python train.py --num_hidden_layers=8 --hidden_size=160 --n_experts=40 --experts_per_token=2 --d_expert=144 --d_shared_expert=0 --hidden_act="squared_relu" --moe_layers=[1, 2, 3, 4, 5, 6, 7] --router_score="softmax" --normalize_top_k=false --routed_scale=6.09 --balance_loss=0.00434 --balance_bias=false --init_std_router=0.0291 --lr_router=0.000663 --vocab_size=2605 --norm="rmsnorm" --norm_eps=1e-05 --tie_word_embeddings=true --optimizer="adamw" --learning_rate=0.00354 --beta1=0.9 --beta2=0.95 --max_grad_norm=2.0 --batch_tokens=131072 --max_seq_len=1024 --train_tokens=684700000 --max_steps=5224 --dataset="wikipedia_en"
Below are experts of layer 2 (counted from 0) of a mixture-of-experts language model. Rows are named router (the router's row for the expert), down (a neuron's output weights, with its number) and show model dimensions 80-159. Each number is 128 + 32 x the weight over its row's rms, rounded and kept within 0 to 255. Numbers have three digits each.
After each expert's rows: a language model's description of what the expert responds to. This comes from a sample of Wikipedia text that the model never trained on.

# expert 1
router:169127115163139135099173104110146120126145119124090126090116105109179060154106166082090103085148123124143126097138127108170185192102192090161068134156127115165095060096140119123089156163181166108151108155176149144162140094116183209200146143
down0:159086122097171141134072106123102175137180102108106081106150172065223134077126078090151133111073124121161134128134140169135081158193120106151132123164113117127141148135153141133130160137064106094166136114083165128166065175090158178094122150
down1:153199185132155159123110124183071094055172096172128099156121168129130121120130139159068125155128155051168118091173108148116124113090135104136140060128113133126156162156179157074164198138102132187174110154167160134100142155163200137159087159
down2:106130102154109108145133133147122155136107128112077142135151142130084074138143096193102126116110161182162166147136127102119118130089115141119119137066107120163154119235099096134099105150123150156142146156149147127169158150162105126084132152
down3:203150143113130119125108156149106120119123075136115089070108104121175050118144138162123084109093094087133101080078145182158087117130132119127102111168096124153176121110146095132114166148125138071120059126099148142138145104109126121100140147
down4:100137142072090091111168138155145152149115142145127086163139127127134209112141076127106088104087176154112100136170139084118142064125096185122132174141161083108140116149119182170157140113153139118120102108096134099133163134141131085080104109
down5:107165072102092156102116098134196117175171148166215114119174115127101137166117134117142113135120123133125136164115128144084127141129178132138144185134115091158060156059152129144168111174190080162161144157097180146159108092165109088142097099
down6:114112133066122131120137118083117124130133140121105156116078093103120069143135081166083175111081126198130172174147078114104075135135170131120096087150079086125195119188086151120164134154128132097136166114142157127184092161124133115151190089
down7:088144132154094135183128148135096127135168179119136148095088171162123076135153130093119106195075194103125155164108063110132139146162130126114163114100078152114132119113133138100173168119143088175129170078104181072106153151139109166149150123
It responds to: Name-internal word pieces. Middle fragments of proper names and rare words right after a capital letter, such as B'ret't, J'ul'ia, Ag'g'regate, Bar'n'es.

# expert 6
router:139134173187062117075169098106130074145140132099051129089159122133104189130132165135068125192071154106094141151077149131123110150067152188119080147137195113151116125099111173155169137098132155080122109109111141123101167140148132146114097148
down0:192129115112078109171115124163082091139153150144099099102135096112154104124145113089144080137115155161140152107128124122123161168088127189152160149136098039155098027174110158088143083112092127150180126164079105143166108116146090149130109123
down1:027128110154129188127166179127132114168173139094107167179155126169132172157117106115139118158159169065173124098082069146215107078146128111097170140111146145124124115108137127143081159067094109145135178091144125148127134111148163083139128175
down2:161184159119153127143147108095176085131109098097198128159107129077102147106098141135149113123185112161172143146094140122153144127089156155121162135169140115115087110044154143207132088213120144122141151176074108097139093134092193116159161137
down3:142133172156106111159123124167107123180167062098158120078130080155131109144118164163203138099061117104173100124172136148135114103145146181064171177088126070206148112105114043141145164128138086107126105146072131120109117067154155105152094128
down4:136182178114163069170118169094114139108107127091155132119084171105084120140099134120143086172140138136098187135124131141069143104118160175114163101211101100131108120136150133160118095123192110134091097131146114194147125099117141144111096132
down5:101108086174093195113136144164126214175113170118091142120178092119117117124094093133115140179062162115188172101141085190129081114134174133137101139105139067120139124088097171148138142085162119222092106149152132121117167115134084140133125143
down6:095173193118068125150107113145097113073121161141090081100150112130062138164122141158122109154100152132143173086162090147168109115169193104111117118088109104069194124127083116101174113129107083208106078145070072167106096146152160111127134092
down7:162088120130098085154166122095157123155150137079123194101191135123097111153123099129122103134112096104142228109151149122112137119160104058140178157118159104143139110160100140179158157177065101117132165135190137147147107098151122117134135151
It responds to: Small numbers in tables. Small numbers as digits or words in tables, track lists and dates, such as two, four, 12; also word-fragment pieces like F-our, camp-a-igns.

# expert 28
router:129108141103135114165157121079188168159130125126124122090123102146073161144130094107119118113132129127187094167154192171093109112140174095092133097149054114095108103142146128082175206113106070138097125160161090171160170121063124104133083131
down3:151162132086111102172105196156159113159158132182140149138132176087161125151110127131183158152197127120110167118147112214104141117129151134074131127100140153101123078115129055170163106146144157119141108125136177166101213038105106118170172099
down4:164150161141161116143119147146155136088178097154117119152131096136169164123147067113095165150125115106150102090090113150066146102122169116096199168118089124118083131172081089093095101177172147121111125114141079148183134185178145137116091167
down5:137158122137084167121143125125137151136155129110145176159127148176147154118125141109113124137129160087148113207139106181025140077097087067149189073115106128097168052074142169072135111103180119151083168173172075134060168132161159138169137117
down6:112076137109125125137132139105158144132195128131157117187101120122138068098133068148199100085118102107159140130147088113108127086166156103096085139124175122072118098090147157210077176144103153088143097149136154067135129134145068113115115091
down7:111098167222091129181134113115111100082067131113143134131152109136139117142084155151127088193151123127154159153138088132132135142116186132072111098164090066150147097085149128147091179109141080139149140140145174155131113098165068112155137094
down8:143206090154132174186145146102084132136163170158135119148189123130113097187187053117152102124133102116125107151167134096145071141120109097103120158107169131070124138099158114147121089094180132073174062119130111156127139103071091130107112163
down9:194157131166146114111078154154134083109170130096170078125166105101151077039088128148150094150138091115138160157161113109139158127070183123108161122090106105158121181077111123127134163129111101121141117177121072132172153087129151202132115085
down10:169095149116157138125164118184041114133149116089127122129103173124101123107121091136099138174158093116110117158114135158108121143100112076106082091145126109067097124111143117110099136116154121183152100135084157095164111113164141149129073088
It responds to: Foreign name letters. Single vowels and short pieces inside non-English names and words, often accented Portuguese, Polish, Filipino or Chinese, e.g. Jojo, João, Kunlun.

# expert 13
router:164153143111152189125120182134110109157120165171128141204093114154132102072176053110112147106123121111157133118110159184173051111138094119121108165094092111082066156127086151123133136143126103142064124091147118157161113107123122125084138214
down0:088165129126115169094087115125124098143173235131168144091166165151140102133193095073149121152126147135138162185092147215135082161125133119157172167146123161106136124136138098100076111084141096105106153127104107132135128142154111159066133157
down1:164162103125060131073098130121132051148163073118115132069140118130145110177111114123164143157158108175174156171126108091196153147115121069078089148144121146126135138154121095126117144182077123181102124124154127073162151104133150101122097099
down2:129130162217139140141199121171185059121103200174164104156134156175149122135159101202139104094104115138151128154130074097195152125123131153124141157163157141123205183126180086131146143126106121133154100148134123052122091119146165171106150120
down3:165123118114140124085146142152123137134133099114113228136127118117129103125100134164151222134149119126130136097168121147159065084135154091087140130113128119162043089134033123162144088098166138097122128133187129095138139045087138147171154146
down4:081174091121112113091104148168094194077139097102120146139101167141180118117122152160114141113101147117172064210163125111132222090152173142083135154135084148132151129093070103116178162109124132126145063159091172132193109088124115135105092111
down5:111137084156068152120139102111091190102163149113128107136131090151117105114078132132128105175110116118135102153130127125130143078129155151125138189097152088204134131084105171098156075155185088165113157135138146128080150087155129180158134132
down6:141096203119089138146140153155137125164144127141146128110111124088188153059117057162172126116051108127177160136129113128139127184187134098076124144141163125069094153085089132085071192141072150138140134141077154178092058131138136156118166101
down7:080139116153147135154131102111109149122114130080105154158121119133134130152141087062094124169159165095125150179098209215085117175127087137069142158151078118109146155149109224107135169152130184101157143071060108144170120113165138167116117156
It responds to: Latin taxonomic endings. Endings of Latin genus and species names in biology lists, such as -us, -ae, -ens, -is, -ata, plus line breaks and Greek-letter bytes.

# expert 7
router:132150112127112095075084159075139077177121138145095160138041124108085100143168164150162124165168099093108156167104142139112122086161127154115155166117144128081095124096098109132106196120100110161113152077127158111168146200111108139115153138
down7:179091093028095113147141151105134178184121076116094132148066181128155182176099119120199147118107136157110156136096129179107092111135173044151127191185133090150115133154117107100151126121140190175096171111129120128107144127169086151126160136
down8:124113170110150128107189133179067180081175076165154122120095143121163144102143177116129137160126121100149084143108102133070173104117118164151124138180071210138150122181086118104127118166151142132177131060129164114146119137117134125150149132
down9:164165107073181149136123139125137098143136107066177077102109110115077127112137131126062125129114134142115161130154153118129176114036142117097183142138114148144135172132156194077140097191186097148120169147129089133113109112066150173106069107
down10:095115131141039095165139116164175094156115106151158177157155165111126114202074141132146140145097134138161153125163170074149157147118156147155077115073130090129084120089048154129149114128130158132116126130165135123180129128150186144125052117
down11:089162112138168125130126138119099127153148119121128117197147159104075148163151141117171130142131162227175163122183185090139116179142198105190085129117143126125133059190143103137130209156136164118175079124106081119155157165103130127148095184
down12:038172149127173115135168061115097105126116121115127138043113177139110068140093127114110118157079115136117187184169147111136172110157115148176128147122151062152083142075182120108099129099123152115153042146104061178125124108047109119130090171
down13:120110146124146129140128181124143086151228102091147046113092074168156143183142141145133114125162138155158097142156143137132070152138122084150132148181091095130136160149148093126086197187134141132064142142114117173154096112100132122097110146
down14:178139124098142163126185101118162129157118126163154117122104148108159092159097153149156144122155074180115129096115104126140149104107121145054139118162167154139148156129113076133151140123127068139153107106124161180092117103183191092145225147
It responds to: Agent-noun endings. Suffixes and nouns naming a person's occupation or role, such as -ian, -ist, -or, politician, member, director, often in biographies.

# expert 22
router:147104163119136091151100106131188168142123161136160092147092125080166112089078111155128103134140145119050079127095141147091181189097127109126143081168113111129140135110084140182135091058173126145078156181125173150122077095136089109102100119
down0:160156144103125087078158122094156148090156092126135122087175099173156134133172112131136156130132168082061148192099123177155191121204143124100190095151104029161132175159181097143119101108133155079127132193130159170146140179141139109094149164
down1:128138182106139176127106088096113092085115121131090134198130133205114113128172156150076156152155126075088103180133105089134092098121177107112129077155103160047167141130108094093135170139106112186123104145089113098080152142166118131120108166
down2:148150123102173115190196094175184168092144121135095187132112124163158064119109084103205084121101176129141132146127085066077173188135158128101193141108147086113125120161149091089129116092162119143160103078110122084144120207132148140149081161
down3:116165142084173088152148101172147167162157125141095170132145026162156101106067140068163113125174155147078124120126110107072151154171181127110191108109083068095175110164154090140106128135201083091147100112132071114106125158081171087130122187
down4:179140135109128101075118138103130167130109178090142135129141097064158163079160173156139114136146120129106156161110160161134110120129101128062203117110090104123099138095066178104070117091079209105124093168138113173173104094077118134121081140
down5:155158090137171171142160148132108137100140152103081069162084127115091129111092169143099145149113144101139130083146172140167083185069158096104122152158098108131149149149115133171129154111147170127159078035144114119061153141176076121201085203
down6:102122091113162122100078097098121044114109144160158140107105118100173152190109130140112132139100072112151181127109143108106160134133106165114075126099151102127150141139142099124142151180154159167183150144082117120141163164054186130168090135
down7:168128172097176096070116173132123116124155143158134139092114132109134124137145083141042114134134114100110138162085077176083073168106144094158161142145098111128181125151155085104134146168147109150093094080169149111166120103158094184115123142
It responds to: Capitals in proper names. The word the after prepositions, and capital first letters of proper names in titles and credits, such as New L-ine Cinema, World B-ank.

# expert 12
router:119131142131079178065156085128121127155119082141145136116118191175192106153142080153116196138102227153109060107165155141095136087095165078132147064158104139140132082099118105140167114138104104066110162162150104183128115112099198122155075131
down7:117161203091129089172115097088112068110122132119118165136069148147115087167102115118134117163089156186149181214091152163129139151155098134130130136120049114111079122132118107131166106172165068150088152084109111152135111173097127166136170132
down8:133096112189120140106093099165117126072152103100089095086090159142172176149161134156145088098183141158135142156185122069202161166031136133074120120101111155127187180124103111140155137078125122170114112097139097148156144087042099181089096125
down9:136162108161121095147138108163119073149148148193198184093148136162118083058123138182099123097155102176180067152141104103101125117190154103099063204090131106077099158171139156127104145174110084160095128108107153115144132134160115160114154138
down10:115202150116129139107154088151097132118172081120161089034168111190129199132120150070113141159069136130146138161172118142154132147124093186137108168173183118117127126125142151099109116105145132082190131174113124148134116209160141166114130127
down11:145137103096140150088122099111205188145174094113114150124051130132128095179175129166134113108123102152151088120165104097156123155152139116139127111164147112095178127193105131106079160184060134128150162122133132188173116074052130140157166149
down12:126154147146103177205184095149151107106099134117107125100094142150042109115107097125085142140133160161166187124124121151144116092079084115140099071112150048137134131137150116126178071124096150106100061109079046095143118117102146133135075076
down13:096129161099164113105133190104165164216170075135074109121149144115128090056117175097145157137084142133121109093156207103087072144124133112083087123154142125124119135155111112122084183213143108158089142169131122171072135116135081163179155105
down14:126095151102172110096103167089152169123195106084110135129128126167166123155112126173164171057135081118127176159054100103117161159128094128179131017084103183060126186176138108128084129087155107145142109156129151132146106140121194094059167175
It responds to: Pieces in names and tables. Mid-word pieces of foreign place and personal names, plus dates, numbers and country codes in pipe-separated tables, e.g. Tir, Quanzhou, September 26.

# expert 3
router:127123135127158142096088079099067112158118157136142089125134117069144114116122122122147152161193130093168177127107061147097123117124122119078074176174085099073106195181121121126173095130079102150102161193097168126179069145077129164162117107
down0:141135113179125148141167132134134128085117174122127164111082160182139130153128147065201123145133145073131156129135112151076142151129114138165127088091142094116145093177148149129180151159163140150127120141144152078101141104122110109118135099
down1:111153143087136137124092171074096152132137159115154110126117146065136102116135054130073132112130076126156138152118109116153064158083111162080153104168128119052128098103127137137049156206143072134137101133110140095145126126083102091150180172
down2:154107153105121113138171045089143152134098112123189141138118156101145122140139130164127158149145117150108191177142099126141115186164103177113203135101150096122128159174143149136163150133165165124091125202129095154165150159174137091173072101
down3:136128085142069117049104136109176123113152188117167140087167102085110126131138156163142091133116102161147075101172105180120107173172135166125093077178147106184120111126133113119093149202125140136148142184162121113177124134135126133128157123
down4:123135184164117152180179085068093155131118097159103133123189147190141138134127114192090179163072153085136166170154150133101161051148134177111107117090131154174058188079130100138146130139164158177162099094159107155157155107092140114107173085
down5:137166146132155128109167093142184185117229156113123146100082094144126138108110178168077178071134125139187160170141096109070124085156166072175131135135073136101149133146116145142184162128189171115125116159133150131092193106074115075136184184
down6:147117144060095125103195112108157088082131127103116105153113088050138141164126169130153086098074105127126144168121142159082138154127133147115103162150185097100167098122135208137090142193097144131131104123107137189153129173140128145142151121
down7:129110137077139140124127088106116116147172047142069138083153096133151096119121145109141178145148154097135163124099105177158086113182144119136140135137084170124146052093168149171146177192092155172104069081122158091119115104159108129166117090
It responds to: Hyphens, dashes, slashes. Hyphens, en dashes and slashes joining compounds or ranges, as in Greek-Catholic, two-week, 2020–21, Branch/service, plus stray capital letters.